{"num_hidden_layers": 11, "hidden_size": 128, "n_experts": 128, "d_expert": 32, "d_shared_expert": 0, "router_score": "softmax", "normalize_top_k": true, "lr_router": 0.00256, "max_steps": 5342}
Below are experts of layer 4 (counted from 0) of a mixture-of-experts language model. Rows are named router (the router's row for the expert) and show model dimensions 0-127. Each number is 500 + 40 x the weight over its row's rms, rounded and kept within 0 to 999. Numbers have three digits each.
Before each expert's rows: "mostly gets" lists some tokens that are sent to it at least half of the time. This comes from a sample of Wikipedia text that the model never trained on.

# expert 59
mostly gets: "°W", " died", "]", " again", "°E", "\""
router:494482522481538446524510456531511505585506528512502465527535494527465484429477496521501465496501507491481531476432436358491535448471448512571478489516509475540563493466487527522483488552550596532500542510498499508612536477516595506512471513484500495589397509538486501498458555463494550520431495529467475451525464524469466471530533518462550512544516474453505507533594517447525571508562

# expert 109
mostly gets: " was", " were", " had", " has", " been", " would"
router:550519530487481464451502407519481490492445496518601532535485456474479436457504486523507457499468569473520527563432447536567501506497496461539546489516574459535529516517475511498476520479553552538502496446498467496523487495468521542505474482492513526541484515479443472513449501481494488515464539506429493497481466510351543503541506519510501573587540515514538516517594490344494496489562

# expert 81
mostly gets: "----", " %", " MPC", " Votes", " Candidate", " Apps"
router:499560571455541483495488478528505530597479528502514528519475537442483515514527472483473533465519494488555411491495453412522482470421568511503457491532533533534493553528505457527469514559526551536458445449444521440518587515448512469488505510484581506388527550513485465538453517512535563437567485561451469488480436530430541474493489493453482520513468436583481478480529473465469535477492

# expert 24
mostly gets: " for", "See", " Best", ");", " under", "*\n"
router:476553523528497472516509470503471406571519469418544538611427484478521498425547516489531532552519548518554422503400453523541436507458455513502534524566558489477565495514479476456474498482445531477548472491515535530489526485582460517435502495548511492593476491464502547498469516446507449538507493475427566469528463513418515519486473476507518452518498465487548459559480517444491477482518

# expert 42
mostly gets: "á", " Mc", " Los", " Euro", "í", " San"
router:480521507471508476488482564462516524587503428471548548560525467461516478538470483450504473390462456516516523482390476478505461525475471492492439487489484518530480526551519467530432550471473482429512525466566531469391520479501508471480518556508526493418608544455487517482450446381553494507538504539512484558482454476509471498525530508537510545506528456518520523431456510481543468467542

# expert 49
mostly gets: "inn", "han", "my", "ya", "gan", "ael"
router:495503524529523493482508441490559525503470498507459515515544519362500556533533503529502512513537518554458468456415469409454501518478507515548479518489492489552515514482455496460428514540452517439461493526536505487475555476545441441444557500527509459447465535510493514493538483498496464502548493579513533507499359413512516508477553480539476432549560447525428475521582497444480515456501

# expert 62
mostly gets: " Robert", " Rick", " Hong", " Kevin", " David", " Sy"
router:486530536475476460541492571451528520621451527459584569433490537431437511482520503453460455486493515510497357499484479394482472458392487486546474523462538478472532487436473481524509500517463563464461581499516449522520545501510478478511484483523495448485541533498515502511499480477512465478533519569491497575449536521510528535552529488420492528488485518497474487466488485486517507474594

# expert 60
mostly gets: " JPL", " Date", " Title", " Votes", " Player", " Candidate"
router:501528562442474485473502430516544566574433552485523521546509500517506525484508467502515489474506546544452427559416467478531448466414503522536512511482446504521541574521454508486461531500481566529479574494501495496507521478476473487473559558474594468430491561464470495520414517478554494457501422524533484466533467525484536441474502566491544488531500397418503503537483522426464469534499

# expert 119
mostly gets: " Sy", " Ly", " Hong", " San", " Mount", " Santa"
router:520494542447504445497534557477536505617514453519540576400573527459481461504514494421503503487505502523502395500518513442530461444415415500513434520468551504520534508482473534499521507502488562475459527515517446487484531532490441483484560512432566439458578517486537507485468512486511518488506499533515487590515515485515497585551501490443487535469500543499488500440446474581485501503569

# expert 100
mostly gets: "',", "'\n", " —;", "'\n\n", "},", " −"
router:473479534450539457469472480551445482526521513503528536459477455504497483545505563506493542445522560543573513569496464446531549539481527539503416458517457523475444539474571441548541472478531534524491473442588532493528488508446593560497437548513555487491485513467556536547511444517493535494568536498514459506543442469427471533522532505445583521543445529494530600468458487482482513462532

# expert 126
mostly gets: " JPL", " Votes", " Candidate", " ·", " ±%", " •"
router:438540523517468493412516456527482452571512441467544494554492534492474520509476438530455504499454543491474484514495483480488505518553503536475532489531582490533489535544509489515472439399453496551502456516455513430505486511509533497539461576507506478454526529492447446507470449496512458430539464490512420535466426558432479471495509451475545530501498502531597517463447553502477533637566

# expert 122
mostly gets: "idae", "ium", "ini", "ma", "ii", "ata"
router:506497537493469500553521514577525524524467518496481511526456522553542535496479534535501481480521551539464504585443466328548501534466521511543492537509409503519488493494499498498541500508504553504481503487483526463512526543492561469528483543451490414450471493485547510507518496503505512523479471530538535514515484500556504454515526556528497460586533492449410440510545537337447513528560

# expert 89
mostly gets: " Soc", " Lord", " Hong", " Kitt", " Sm", " Rick"
router:499542517494484484547521571464540508595427525455590551428492515443441528492506513419454450486504515504493393509465463385476467441430475468544493514455535488448548456453501453494520492523473586482466586512511461538495567486510490456490508505549488463515515474491524520513493463463512444465499516560466500576484512500483505523509543496429485543488481497483457471476491497436510557463585

# expert 20
mostly gets: "ock", "ford", "ville", "ley", "well", "berg"
router:480500500504550487525496425527522585498454520491455499568545487503552469488515453464526498451545543590456518526417474358529477535483467572561482492482470506565511486431477472458481548566496535454440473511474496544545537490532440521481515500510479530489482538525507553511510504461514543516483564506482493571495515554500484434429490549488482507539519502563403449466525512411468546515527

# expert 72
mostly gets: " DF", " MPC", " SR", "_{", " MF", " AUS"
router:495566566457504474489504503523524526578511475494486551493497553456499523547523521548494531436509576517537524498555477366487499520431489438517514498496490459533472583508568429447480530433487510473502510493511552451461576491496546532502508465458541433478549534527516513558464502499484486435527464531512449542528412441413472478558478521440522526471480462582536482457490502499459457452528

# expert 25
mostly gets: "″W", "″E", " Votes", " %", "%", "0"
router:482462514519534479421539509585469514493491449483483523456529493507502548463512494542472459450474468503615430520446467407566554555497495523497429448457489490537467501505520482513480503472482513507574502509486496496579424532489456513489474578499491446434469544493477550500464442545536510499546482472524452534464464544361453444540571516526537503497492529524590542496502522546512499507504

# expert 32
mostly gets: " as", " also", " had", " became", " has", " would"
router:552550458479564450432523498487499495451525480517498492584488420453530474506512532555553510469514544514499477505405424555518467501464469499484495483555584466556521583490492447479511431516504558454500493532500487512458483491463525528469505459480507490581464442455485465507511535519499478461513470474477534477483416459345492561592488511469486523492500567495497489530508507420544547491500

# expert 36
mostly gets: " Cup", "°N", " USA", "SA", " League", " Championship"
router:454543510454472484503515515504490494596503509467602543464488522463471536508569544514419462427535525511538420497402488337471497528398518463542480522445519535515526534550512448472548488511514528531484549492493516525571567472516534510500490498482553490485563498530526491512432509505519505492555491524493463561545512454430442510468534516476527511484448448488465521471486521484449534492520

# expert 65
mostly gets: " for", " into", " with", " made", " against", " won"
router:554513494488484445462518492460513560464493487486504522635467467478440488441516504550491531586450514509515495513542442524542455524485459514524556511503472502536506512470492544540491466585449551475456486528522463491531466480514524479508464392456498502602412484476437506501533466492482473459461447485433539473484369517479534496540534505483524468469562497502501512571485468486593539497523

# expert 84
mostly gets: " SR", " AT", " Kitt", " U", " Dou", " Sy"
router:491507502405479459494492526470514519616517473461568565431530563431471483511509499449377480469512503554511364504496452357498469447414500461533488518469551518534547524502524490504513478511464514512458536493489477499515533501515457479485496490526495419470563521484505484469512461513466500446533501541494458560445502501476503501572533507446514531439480518509490497477483462531507535515553

# expert 22
mostly gets: " high", " many", " early", " pro", " int", " several"
router:497547489514462438473493518536511535618502514476552550447483493474463504464555566500477473472492482533510379445366430530512543509475507481534536553505502529559532484468434480533468514478444538481516478487513464478524453462542519487512471588492513424487453623535443457518505513522461490506471519495477503497461458505483493443470590528468508462531543452556536502474538504454477506471480

# expert 6
mostly gets: " members", " players", " areas", " games", "mi", " songs"
router:561459512504519472513466508499505492548366514425495483569530503495515506456489525521442416484486534587488424527473469388510502507487474506493466521459477486508517543502428553518543477548499544541480502488501532547475548515534498501502473527478584455468444574474469521515510529493492472529464490472490504498419494538510479448471502579543486484520509533500458430533486518360432577508494

# expert 50
mostly gets: "),", "\",", ",", "\".", ".\"", ",\""
router:500489529529534448532524505539508529509498510502571535668515437485472508527469556562512487514493537470456496505524440351520507542572477549501467469545486512444541543506497460539486477537492587504462512496517446522533516480485522511474490448489475420609472545541547504499484542511530462538490464560479512479541558528421508540561511492507503494502439508471482479530501491434455501462483

# expert 73
mostly gets: " sy", " we", "ə", " la", " ob", " ver"
router:562548493454526481432547537477522474592521485448468536455557510462443482561500465486499489419472492534542447499373463491508499511487548462520468582510512499567544465541521471474496499508475506478556536478540475441404494479501524465509532459503515436425519578550535453515555498532501608508488492514462480554488545426528555455512499527507524444481511487497534500435466493444505550517518

# expert 98
mostly gets: " including", " include", " wrote", "\",", ");", " announced"
router:558541495546541472518522478442511510508467552488569506587482432489474489514485454574501536520470519496493513545474457382520513501517413490531530536566539513546534553454543476511497517512478534543506469479520451505556538425488507527473432431476492502564467486450497496488509547428450475476483404471376493412505490527443514531546503516533472466541448520445549449525471487499503532481523

# expert 78
mostly gets: " of", " from", " between", " within", " among", " against"
router:512571526506460466502500559562480459571513438447493547628421520509483512485519453521517538548474535455514400541430445396501476526459477490512564506510532491487516515519483502499523433500488568518459442517516477504548469508507541465483498484452474494514462459516526550516487496494501446514515474546504533535508460501468539505504538470410468464485531498495446528529473510341462493432493

# expert 103
mostly gets: " David", " John", " William", " James", " George", " Paul"
router:490475550484608484512479480535525587621529444542449502497549470420549535539480512446501532494446544534444495524436481509526457460423468513480454490473497473530486541489421489490521545434487503447360513531562496450440497545482512504530539497474483499491528492482503468484454479457494476421554498522498440533497517480560543511512488468536430489526501552464489562455550476476519518485482

# expert 114
mostly gets: " \"", " '", " [", "{", "-c", " “"
router:414490466473479477500548548532582480609506494535482547536476473465502603478468496519414532478506535515535531513435450504482524563501519489505520564452505492574567550520490450491484541514470532450497504498497500550448451523472512507465514505553426454526440526568523471526563508477546549427441518542503475518563490491548454483516584481497481480432450504502489524519432475416519513445533

# expert 63
mostly gets: "°E", " season", " year", " century", "°W", " time"
router:522513502440501470522467484543464436509468560547533455445484498531441518465534520547496431454531535531467431493519444378501541480469468506510485481505467512451532484520445547564461519525483505451516546548510522447577586510528537494489521526497499485556502561509488536487440501505528538533496532495436503449540502512367472466532551508514517549544533566473484548537573492446418528563499

# expert 57
mostly gets: " |", "|", " —;", " MPC", "%;", "',"
router:518493565486497456472492403551515498468476507464569523588463470437489510516469523462533536516477584474506467557430455383505502511505519504481530485610541504536453543468523447459494466495512503497532518502524568510492580498483550485445479536485526485451480539477494501488501518438495454503550493521458482468478403526385512460485467501499542515455443479473538443504430480519433534474559

# expert 90
mostly gets: " by", " Preceded", " Genus", "See", "History", " Died"
router:565573507465534489472546509550438531510448500419501521590476515508543561488519526461545479584546457475466474577481479465536463490462484428506520480468550447515537495569447541537549415474529562540501471458497454482490486565566508475421526489445513495528445540496522482424528475541506499534420460513495521503507445451395512536495531475473490489484493477515514522469517490393474501480507

# expert 13
mostly gets: " Arts", " Museum", " Press", " Valley", " Bank", " God"
router:516530522481459435482536555524527479591448543503565571446514474497517519511518475439458526480505570508493376500355513459458420445457526529519507551468484505489533424484524483485561455513528578418450533478503487472473567476496451480510501461499539455477541496460549485533499451471524466516488512511504480536485560509516476508486486492430519521476469462455423455462533501463466545520531

# expert 85
mostly gets: " st", " r", " con", " re", " s", " dis"
router:509553449483491472483473489488531492524466513460497595462578506443466492514531538485442425516476510513515354452326424541536499474530481448509534558440516511555510493509447475533496469564461541479520529470446486479444500455546505487479533462505502458472471559541478506530517509504542562525497551529473501491457510522563507434500555511479504512458513527458545479469493467516531561490506

# expert 117
mostly gets: "ij", "eng", "akh", "aj", "ng", "ang"
router:478493563488498491537532557514476517583451474499436506514521456400456502513481481460503523445544486525502475464433484493467557546468440527521405516434478502545465518504522437399492540505535563521449496475529436465455538529524469478529524561432597496426537514480532484531576576513496452468495519613499480511510466443509484489512438434479499510500520500503473482497480478496424472525514

# expert 37
mostly gets: " Stadium", " Ford", "ford", " Bay", " ENG", " Racing"
router:477562528529476499469493531523487470566456509535575523505525487491542456518484500430501524417477569530497473520502467491478504494442493562594444501456470465529475561493493450502570534473509467516436513480540524498452551546485488485505447526463567564465543500461521457474402476434498487513571505534495468601483519491464422477443460500478492534508500457488392495464521511382536520491527

# expert 40
mostly gets: " million", "%", "0", " pm", "3", "2"
router:506536473499486470455473481553499507569528391489497490496546501484444486530477476524475437404560505519543411556436435328561514559496480583538446514460466492496531512474570471512514497506516547560478465524503539441557492472511535506504466515519461412487451562496511500509471554504464545514526517512453507521520446520456451475519493517502527499484454492502476530534524468475490519471567

# expert 58
mostly gets: "′", "°", "–", "|---|---|---|---|---|---|---|\n", "×", "_{"
router:516490536475519486497454490526506478526517411487451489474474473510517458521467521529508472457548539530523452551491480362503558484468516467559533483455469545521439593555486441527496531464524528518502459539547544499505534484484515497511494504505568401549489566459497562510458490471538531509573558465510444490543395524433482451589576501486513509505432545503507505474454485497416478470499

# expert 56
mostly gets: "ct", " spec", " cl", " mon", " col", " example"
router:448519575479557473522470471556542559533459578480464520483496533502498571475548517476457505490493530431492410499467451451450480556537512457549454537524525487507555493456423498503448478548429491481503488512495399470469422471443500533539506496500514389460562533514513484530522489585525516519460507455513511425475545480547551487474543536481452504414473526484521439513522527478505536439509

# expert 66
mostly gets: " public", " government", " local", " family", " national", " political"
router:582563495529521443494443470569478503538427479475512544509463443494466532492512516490535514434449513527517369436419426499437532485543551545572497517528462520544589460443417499495486475462504533518494474486494435500508479536494531523511475573506523459510477522560474487561541542436471512542493559464543560457474450475524528436447537517520489476497535504463535514538510537484541505467465

# expert 23
mostly gets: " in", " after", " when", " during", " from", " between"
router:535487501481484470503480530505423458506504448506518529557420497508483465485519483593515514612489545455479442505444446553531489491539467502546557509518539537492512464523462499507471432547463554547489524495514449473564466517496577471527521518445504457481467462525478512479511505531465478419490441539496474499494486497361494515527503554506460485515518452481461522521526425352532556455518

# expert 39
mostly gets: ".\n\n", ".\n", ".", ").", "\".", ".\""
router:448458564498522478518515487546484533542559470544631513521525465502481511519508487560441496503481494498470485550482478420445515459455483495480479554490442534481511493508465479467437522495506607440493522499529570456537495478551478513523531407456478536610422458538491524512468483504494501461513431483517532507481400550425423516516521451518462480592461477485511542462532527503493511505524

# expert 53
mostly gets: "°E", "–present", "/a", " ARG", " km", " kg"
router:533526502451523473530461444542441438581502509514519494473552483529495525457536485537556507401496562496509451505522464364520521496498474447509495453487473459522481546529560488529476576513524533522481479528538591477515505510501577502504484558477511450484460561464505474472463508504458543571498486488485452551544348486468439469569532464494558544514531522548546506481551501495484491513503

# expert 55
mostly gets: "_{", "°N", "}", "_", " JPL", ".C"
router:455484529452472467456538530508492557591488483516526520538497497518503563525481496510455475451567621529556406606505466345524488559411468467531463529435513506555529585523517532448509482501505573504488461491462544498526521497487525514518510515463500444507524513529518479536531528503514525502491460556534475577517530482433458493508564497475524525477497481479490501470468468518470568482530

# expert 120
mostly gets: "-f", " s", "-g", "-c", "-b", " =\n\n"
router:414589485472482506459505506515560512523484502486525522582527503490530533504519512511436480542501516496465463464390474416476538527533398516515543475502499519568546521530485504485533503559436565505483526492521508543488477436593506477424562456494492491504465490577520572521544504577475521475466478423509505496506437538496535502483534502530456500510450535494499459478423403524422544481510

# expert 93
mostly gets: "ants", "ars", "hes", " services", "ors", " areas"
router:577535498513548503567496460513579500585442607498454486487545507425511489561469509561450451459530536515504478497431448353582475485474533461478530550459451452517582494507445460504551489466497547496464494498486425508465509534473541492474487540497459490479446556478434509480547534470480478520490537533512501465451465499508521458506490514532469514520547530469471444573523513482489537505548

# expert 108
mostly gets: " his", " its", " their", " her", "'s", " him"
router:487536493526529463511497475549467430456405475540591545466466490492442528475491572522494448444516551530522386481462434461497516517507456534505482492523475547495512512527448471449534486500496500493486487507501430473548511455492506495524484560521508452572512568550493486536548557494445514510479541512473542406505428511552531505453495496498442523524502513499503497484557507325519477499451

# expert 44
mostly gets: "19", "20", "18", " Died", "17", "–present"
router:493491530493483447518501500549489425565536483553466466430520475518451559538492501538537490412517448477527439533459503454472485532473557562493463548493472513511468478500531566560463478522480560467515503588487535483516508538506554499485512494473518472566459565474508546465512514556486587509500483492554543532513407477364449546525558528504488512537486559464483494507485493411473467466586

# expert 11
mostly gets: " January", " September", " February", " October", " July", " November"
router:473548532462497463428509423544486479474483512572473531473526424543560494555521549515497486519532469488509488442428477391479463497461558582407491488493528550483480522508579480590475484486539548515427560508495441496494513506450551507520531541481550421494461542494538584461451516523504568483491479514474424463540474532464433528538527476459482513521556536476518548479451492485489494488519

# expert 19
mostly gets: " some", " held", " opened", " located", " based", " announced"
router:629603492496526434473461462493492533528470486495520589528481465488487480489484556544527553505513506499545381533529416543549464475519517455516531550480518552488621505519485498518487467523486574499491469501504474502513501480468550532502508501483538473486421642552406474501496521461505494474525509479477540423485470496414507489534490524507527517493534525498512508507535490470471561485491

# expert 70
mostly gets: "ele", "iat", " phot", "rat", "chit", "ione"
router:501486536541557492474494436492460534567479563476417498557482470527492566522549494492511483511533522494500456545461489413547562483475412469545512574523533455489494473511422472488451479571501567473470517480512478456482479504485427484496570545495485497386540492494518452491459446408520587537477512512535519524493508464538516462480524541451459464557499464509466486509521571391469503482488

# expert 97
mostly gets: " three", " four", " two", " six", " five", " million"
router:509532549511481482434494511588502491585500481440519511523502533450527494466540546536437484455506465505542476508379468408528516510500477503556478552504446528515518515513469439589552467466521497566502472502452518520466498432495596474485479527515494430541492585502449578450482509521518482526470457520513488487471413537437447497536500554498492458495464519510432468533439459442490510448541

# expert 118
mostly gets: " (", "(", "′", " [", " (#", " (\""
router:457524507495491468502526515476473449596476437494604522528540469464557523544430468538504512488498577511560507570413450369507532461526506537481515542492497489599523514506458483456510474452510523515541528498479481445434535553462546523517582479461527465490495543477475512501523475446487527436523448491479424506479491474452440533549536406502509523531456452459508524485509503493543501525547

# expert 77
mostly gets: "ä", "ü", "ă", " Jr", "ö", "ø"
router:479553525497537487504529539511495502604426468537477560412573463505536516539471419456547499452483512556517458472401466379531467525433450511512443576482510509515484553496499486478500516500439478520479515529553472526461491500503472463495478475443540497462576502482556495531493481469529511546472458509520494594500557501574447515514490487480472551455536503506443463450491454478523521461585

# expert 47
mostly gets: " Jo", " Ol", "ij", " Marc", " Hol", " Abd"
router:489562523525559457500538556509484524607496449490469558528535520446450483535509441458511530445488473487475398500423448501520510491428442547483475508469568448530462567497489437459491565510465475516456559501543488511417498530474502519481493526470534504440622559537577454486442441518505494491555531504460497582486492506524528539518508480477487517474514516522479544428480454519501484459531

# expert 102
mostly gets: " the", " his", " its", " this", " their", " her"
router:478509484529489465507504545513430430580472433529586495451378494459500500519536516536479510507502526484512374527460429525535459518510485502496470498526519503487580486517437477470513487529522508475510486489495464494511463502530510481508502522577474448549511571544478513573521563518482500514520488501504514457480489483505499509490507551497513522508506552506464549438493519289499524460454

# expert 75
mostly gets: " to", " would", " into", " between", " from", " before"
router:531555554504459462512518491472470494445476471488511518637478461485513480513521508534523488553455488460472385452511456525533479530525486479539567509583582473475551544547493487480517466535520547512453481511478519494513497530512514500523508465487507445495470448502454483460547558511427478507458470512461473508497356525445520476564542522473451505554472505492521590556580461470500541436531

# expert 82
mostly gets: "\"", "\"\n", "%;", " MPC", "”", ")\""
router:518434523466482489452524490580545511550514435464558488515506460462461533539446450520512566421444511516519518575515462417448458548520513593555524521491515517555488533488546473468520484471464524452543495522600534490446549496509540536473484467449435457545450552518516454490492483488466546496485511531524502463512402454477462439589512483487501523454446441478494526423516487521500537446525

# expert 43
mostly gets: "row", "ñ", "gh", "atch", "ig", "oy"
router:503495604510558496532454548560466510596443518500448509525503509483522434535453487489518505439421504419410516493448472416526527521460478525494492527508438450542600490474467506503498522528490466490529435437525470507487475489525459517519518509477528527460494540496554485497528491422550562471491482591481521499505499451472564453538481544565470431500469484497463500462571478459451556546458

# expert 105
mostly gets: "port", "all", "ell", "ind", "ill", "bor"
router:456493475500472467524442484494502506576498556496481522583516504505493485514537522469504521467507557551486452466399468418479518457554455527548517507488443534514516528488386524472519498555493551535483482455444469469468512419523464522533580560468581492425523525489496435513468494440559532418517524473529502471517455447427555477458483496476502493496456489511440497523559484388497464506521

# expert 0
mostly gets: " a", " an", " It", " The", " A", "It"
router:556502533483494509485524489511546457595513461473511553542502524437475538537531504520460546471542505539555368521378466422506433483460479520489436525492509454552581494543445488518548461500526468449461494456545525512453553467503529376489518506505508463484512557498527559467458502522469537490545494501526486550421476459563469476525512535468527524452451523504494506484454505429468508491493

# expert 21
mostly gets: " would", " could", " may", " used", " known", " published"
router:620530544488553419537485466502518536476503498517496453509510412551475508519482531566490502491478518518528395448401435512546485469519491484500538478498534520512539553494484483489517450526510617479468498467488473500494478531470538511500520525458533527555477504550491416479452531493530559499416462545492501490497447520418511468510525517492524507484485500426521487501533486362532583464524

# expert 112
mostly gets: "ating", "it", "ing", "iting", "aged", " making"
router:509539509524554480528449481497521477547464526524448536516450496474425540518510521530417536467515530503469479560362463490519455517446462514534568544509479474512506519502411485510479500471451587520433467517561393460466459479574556478546505518477576535479460535439493485527512495538495500372488495524459479487482454503493526464500491522495459428460544519494443514490562496480459523527503

# expert 46
mostly gets: " UTC", "1", " classification", "0", "2", "3"
router:506559506482530455491519467569527475559465472471509512564541481533513485537474535518495458445563476503497441495389435363515499539468521533477470507470466516513533511511514421547545460464515495538467491490541561451522501490459475520480508526408568453422477524514474522519443471507515509556501519441494499565527487465454473520514502451501543542521445454555428499511583489406482507547549

# expert 61
mostly gets: "pl", " JPL", "erv", "frac", "lic", "_"
router:472455477413481471526490497527532569583460560521452520490540534481571550472507381512445456408511531508484466562476459423492533446484440507532483542518533528544544515477401474465520480539448524498563464461482517508496451464492469549497587493501500474475484500465458491534454552525483537528498514547544559576507466452539572395513468538496520492520467530476504470479506494452482494505484

# expert 28
mostly gets: " against", " at", " with", " won", " led", " joined"
router:572544523551533433508516477501490492504466520466589548534519477506454503473510497524481499613443548483532418479522426471543492540458494490524474480492526475463505520491412510497510485523515478499475502520561443519473523528493496466516464413430484520532480517477508521474484435495454482431428435466407455517499415505480495504512496521482464456528525471574542505527556473375585524559503

# expert 4
mostly gets: " was", " were", " are", " has", " have", " would"
router:557525427497554459512530500490488514571505480488567470598507490463501450448513503534488507512496521485552503520407436444521470539454526461516515463540595447541504555492446492469470472489525535471440462458511468489540434504477501539479505437537462552597457474495476471487469553466521499529517528518471496511501489515333550487552496513463479524511532585485457499516521507427474538461481

# expert 27
mostly gets: ".\n\n", "===\n", ").\n\n", " ==\n", "==\n", " ===\n"
router:501508510498488449546500493463462540511506446465578523582529444527496492484458482549554443476490494497531413554525465439503551458491460534504527481520535547536542535476492475487472485506513504516491557510534510485539560522467455528506464449480458529619452471536479513550520487517478476453458491485509483427525497544494445536543541481448513516528419445511545547529475489343459611534494

# expert 74
mostly gets: "20", "19", "18", "|---|---|---|---|---|\n", "17", " birth"
router:508545568494504478473504520533479426576514482527472483431524481465484543536526520549503502448492447500521411473514460490486519514493549540440486528461470483493491481536533529560535440520511530486446504579503522496467502521504527482476544510475542463525444621487468532457465508481515576509543519511495550511491334505349523548488501509472541522537488549497496530543458511488492480475569

# expert 29
mostly gets: "-pro", " Catholic", "form", " et", " philos", "chit"
router:476521488513479486434491505581530475575395472475434518574495488418474534569492561540529487465465574459464435503454477399533478456546454512522492522481542476486544468413433473470520442501467526498442525472481480470464473497502451494473518598564559486503534531502508483504532505574477508534475458538514501497543500491574528482443475534513461398496469481469477481520477562490537482483497

# expert 38
mostly gets: " tells", " learn", " find", " take", " get", " give"
router:560552485602552482531458495541497542560423516503433508583491482509468469458523493576496551493475492472488524425387468545528525476533457449550567532501497511518510502510485532556465481577503542500471482496476438466432448442517478536494449456481477524475470600439464495540511541481514501443536495525504458486490463537497569448556551516470485455477544517501537497514567422468480502477532

# expert 17
mostly gets: "|", "----", " :", " Phylum", ":", "):"
router:504547506527509457504478480485541497516529490419540521659416455483526525565448503538536522499486544491498458485536456382498486574465454525488479450494575435468476491481474418471479509493507503488486555552611532479470548529516469477499516498484516442496429545520487537466478502477553480505566453492516513523470486509477497537534542503493501511501465492521476513442401435552434493528481

# expert 125
mostly gets: " new", " same", " former", " large", " other", " small"
router:555572497536523443500457471526504505586450509529544481472462536464412535485546551504453457429495464534510377457536438475422507504512472550491552543524447566569518505429457491525509478533463542478515495491520469509551470476575531480512465556501510469549483512520481504553515526566425468495463520519479560457450456517441534468538492522504511455500452477508511528584501554429541501535472

# expert 5
mostly gets: " This", " this", " MPC", " It", "The", " The"
router:507556497465554481437517449521504471583491436545527528538506492438467552537513476501499564486480471524536371516530454466535473508475484515502489499521536504541538555504459501519444517484469506481527524489605486453554525555497552464458482523574488401491501546506441464527534514523455426502516518524490562493512418504495503536569479493411517494457458477603593497477437514509503499506512

# expert 86
mostly gets: " final", " ", " \"", " '", "(s", " $"
router:478504491495442473501510487533522492526496546478561482534484481478501488513448480522404473500484476490529411535412470389494491504422495574495503515475506458478582534498537479515538480575582514496507518495559470512480461485471595473477475483570468465596478574467470541499483471485542521496581546499475441405545481554465464523467495449512477522546515510568505559510420491500492522457474

# expert 1
mostly gets: " law", " children", " father", " ground", " race", " performance"
router:544494459482483448499500489530504498539457540452505453460536519483477503433505527495459451509476508510460538486418453484476529512513503448536506549448446511475545486458448495546477481496495472505519512472455503467524522452514538512504478557488480450466449630518458467527539563461486506451481508515516542482465537504472526457445606551490500476515545467523543487532559537313486576443550

# expert 110
mostly gets: "/a", "28", "27", "29", "   ", "31"
router:535516504464491460472509503552437519471536448566463463503496449495531498535492513551472485448554478515567486539556465390496449518474478552495426488503437516486447469526556454535519556513520527537502475503530584503576494491499462504498561588458543458427471484497545555476477534509486554515508514509523567474515354474418494525539532528513543499501478508555509511486518443435478461506562

# expert 107
mostly gets: " |\n\n", ")\n\n", ".\n\n", ".\"\n\n", "\n\n", ";\n\n"
router:488488498469547492483532483527477478490526425504499513526509465521536495581496566476530543522538484486541446565482484437398475516454504468492488513528455503546477496544567453469470538464513562461518530534514524483464465550445462553530503540466524455518489561465504521544476452481527521451517536465499462520521425501452403578528464465458621562463505416512594458480430472476531512481550

# expert 48
mostly gets: "″N", "°N", " born", "born", "Species", " Coordinates"
router:551471528524549468480444448533540448501550488493536479523471508461433523529581493544558503513473559448526540526536486435479623501500515460446540417543585551496488518475433516428514480431528501543488545527516493505505496529515585507520551502450536529553438484468489581458460474497462529522499515415534449527512480453428488551500533479510457517468448456506574533501486511493530537520543

# expert 64
mostly gets: " ", "   ", " ±%", "----", " Swing", " FW"
router:434511510490479491477512445564486454512555505503553527446556443510538560573470461503450491440515531543482401518431475377558517496463523516476438493465506453535511545483570498500513441560579504491554476465492485444500490505467537480468522472470502482509461484472536542495457474524502549522559481534522472454473376521458547481452547482424545449493460541492524540468486522545446534512500

# expert 115
mostly gets: " County", " District", " Location", "°W", " University", "°E"
router:497542501389508486489493469505476471504477547590530508563565481524549554489430490488563490499522547528534427527473493460501493498471486487484470517430423459497544516529479554521458469401542592497524509482485522473537590507558537489496571545417561473496443517481482434508474500476455511489542463502520521467483496500483490507504481506525512593541524467525517525521540543373429516501532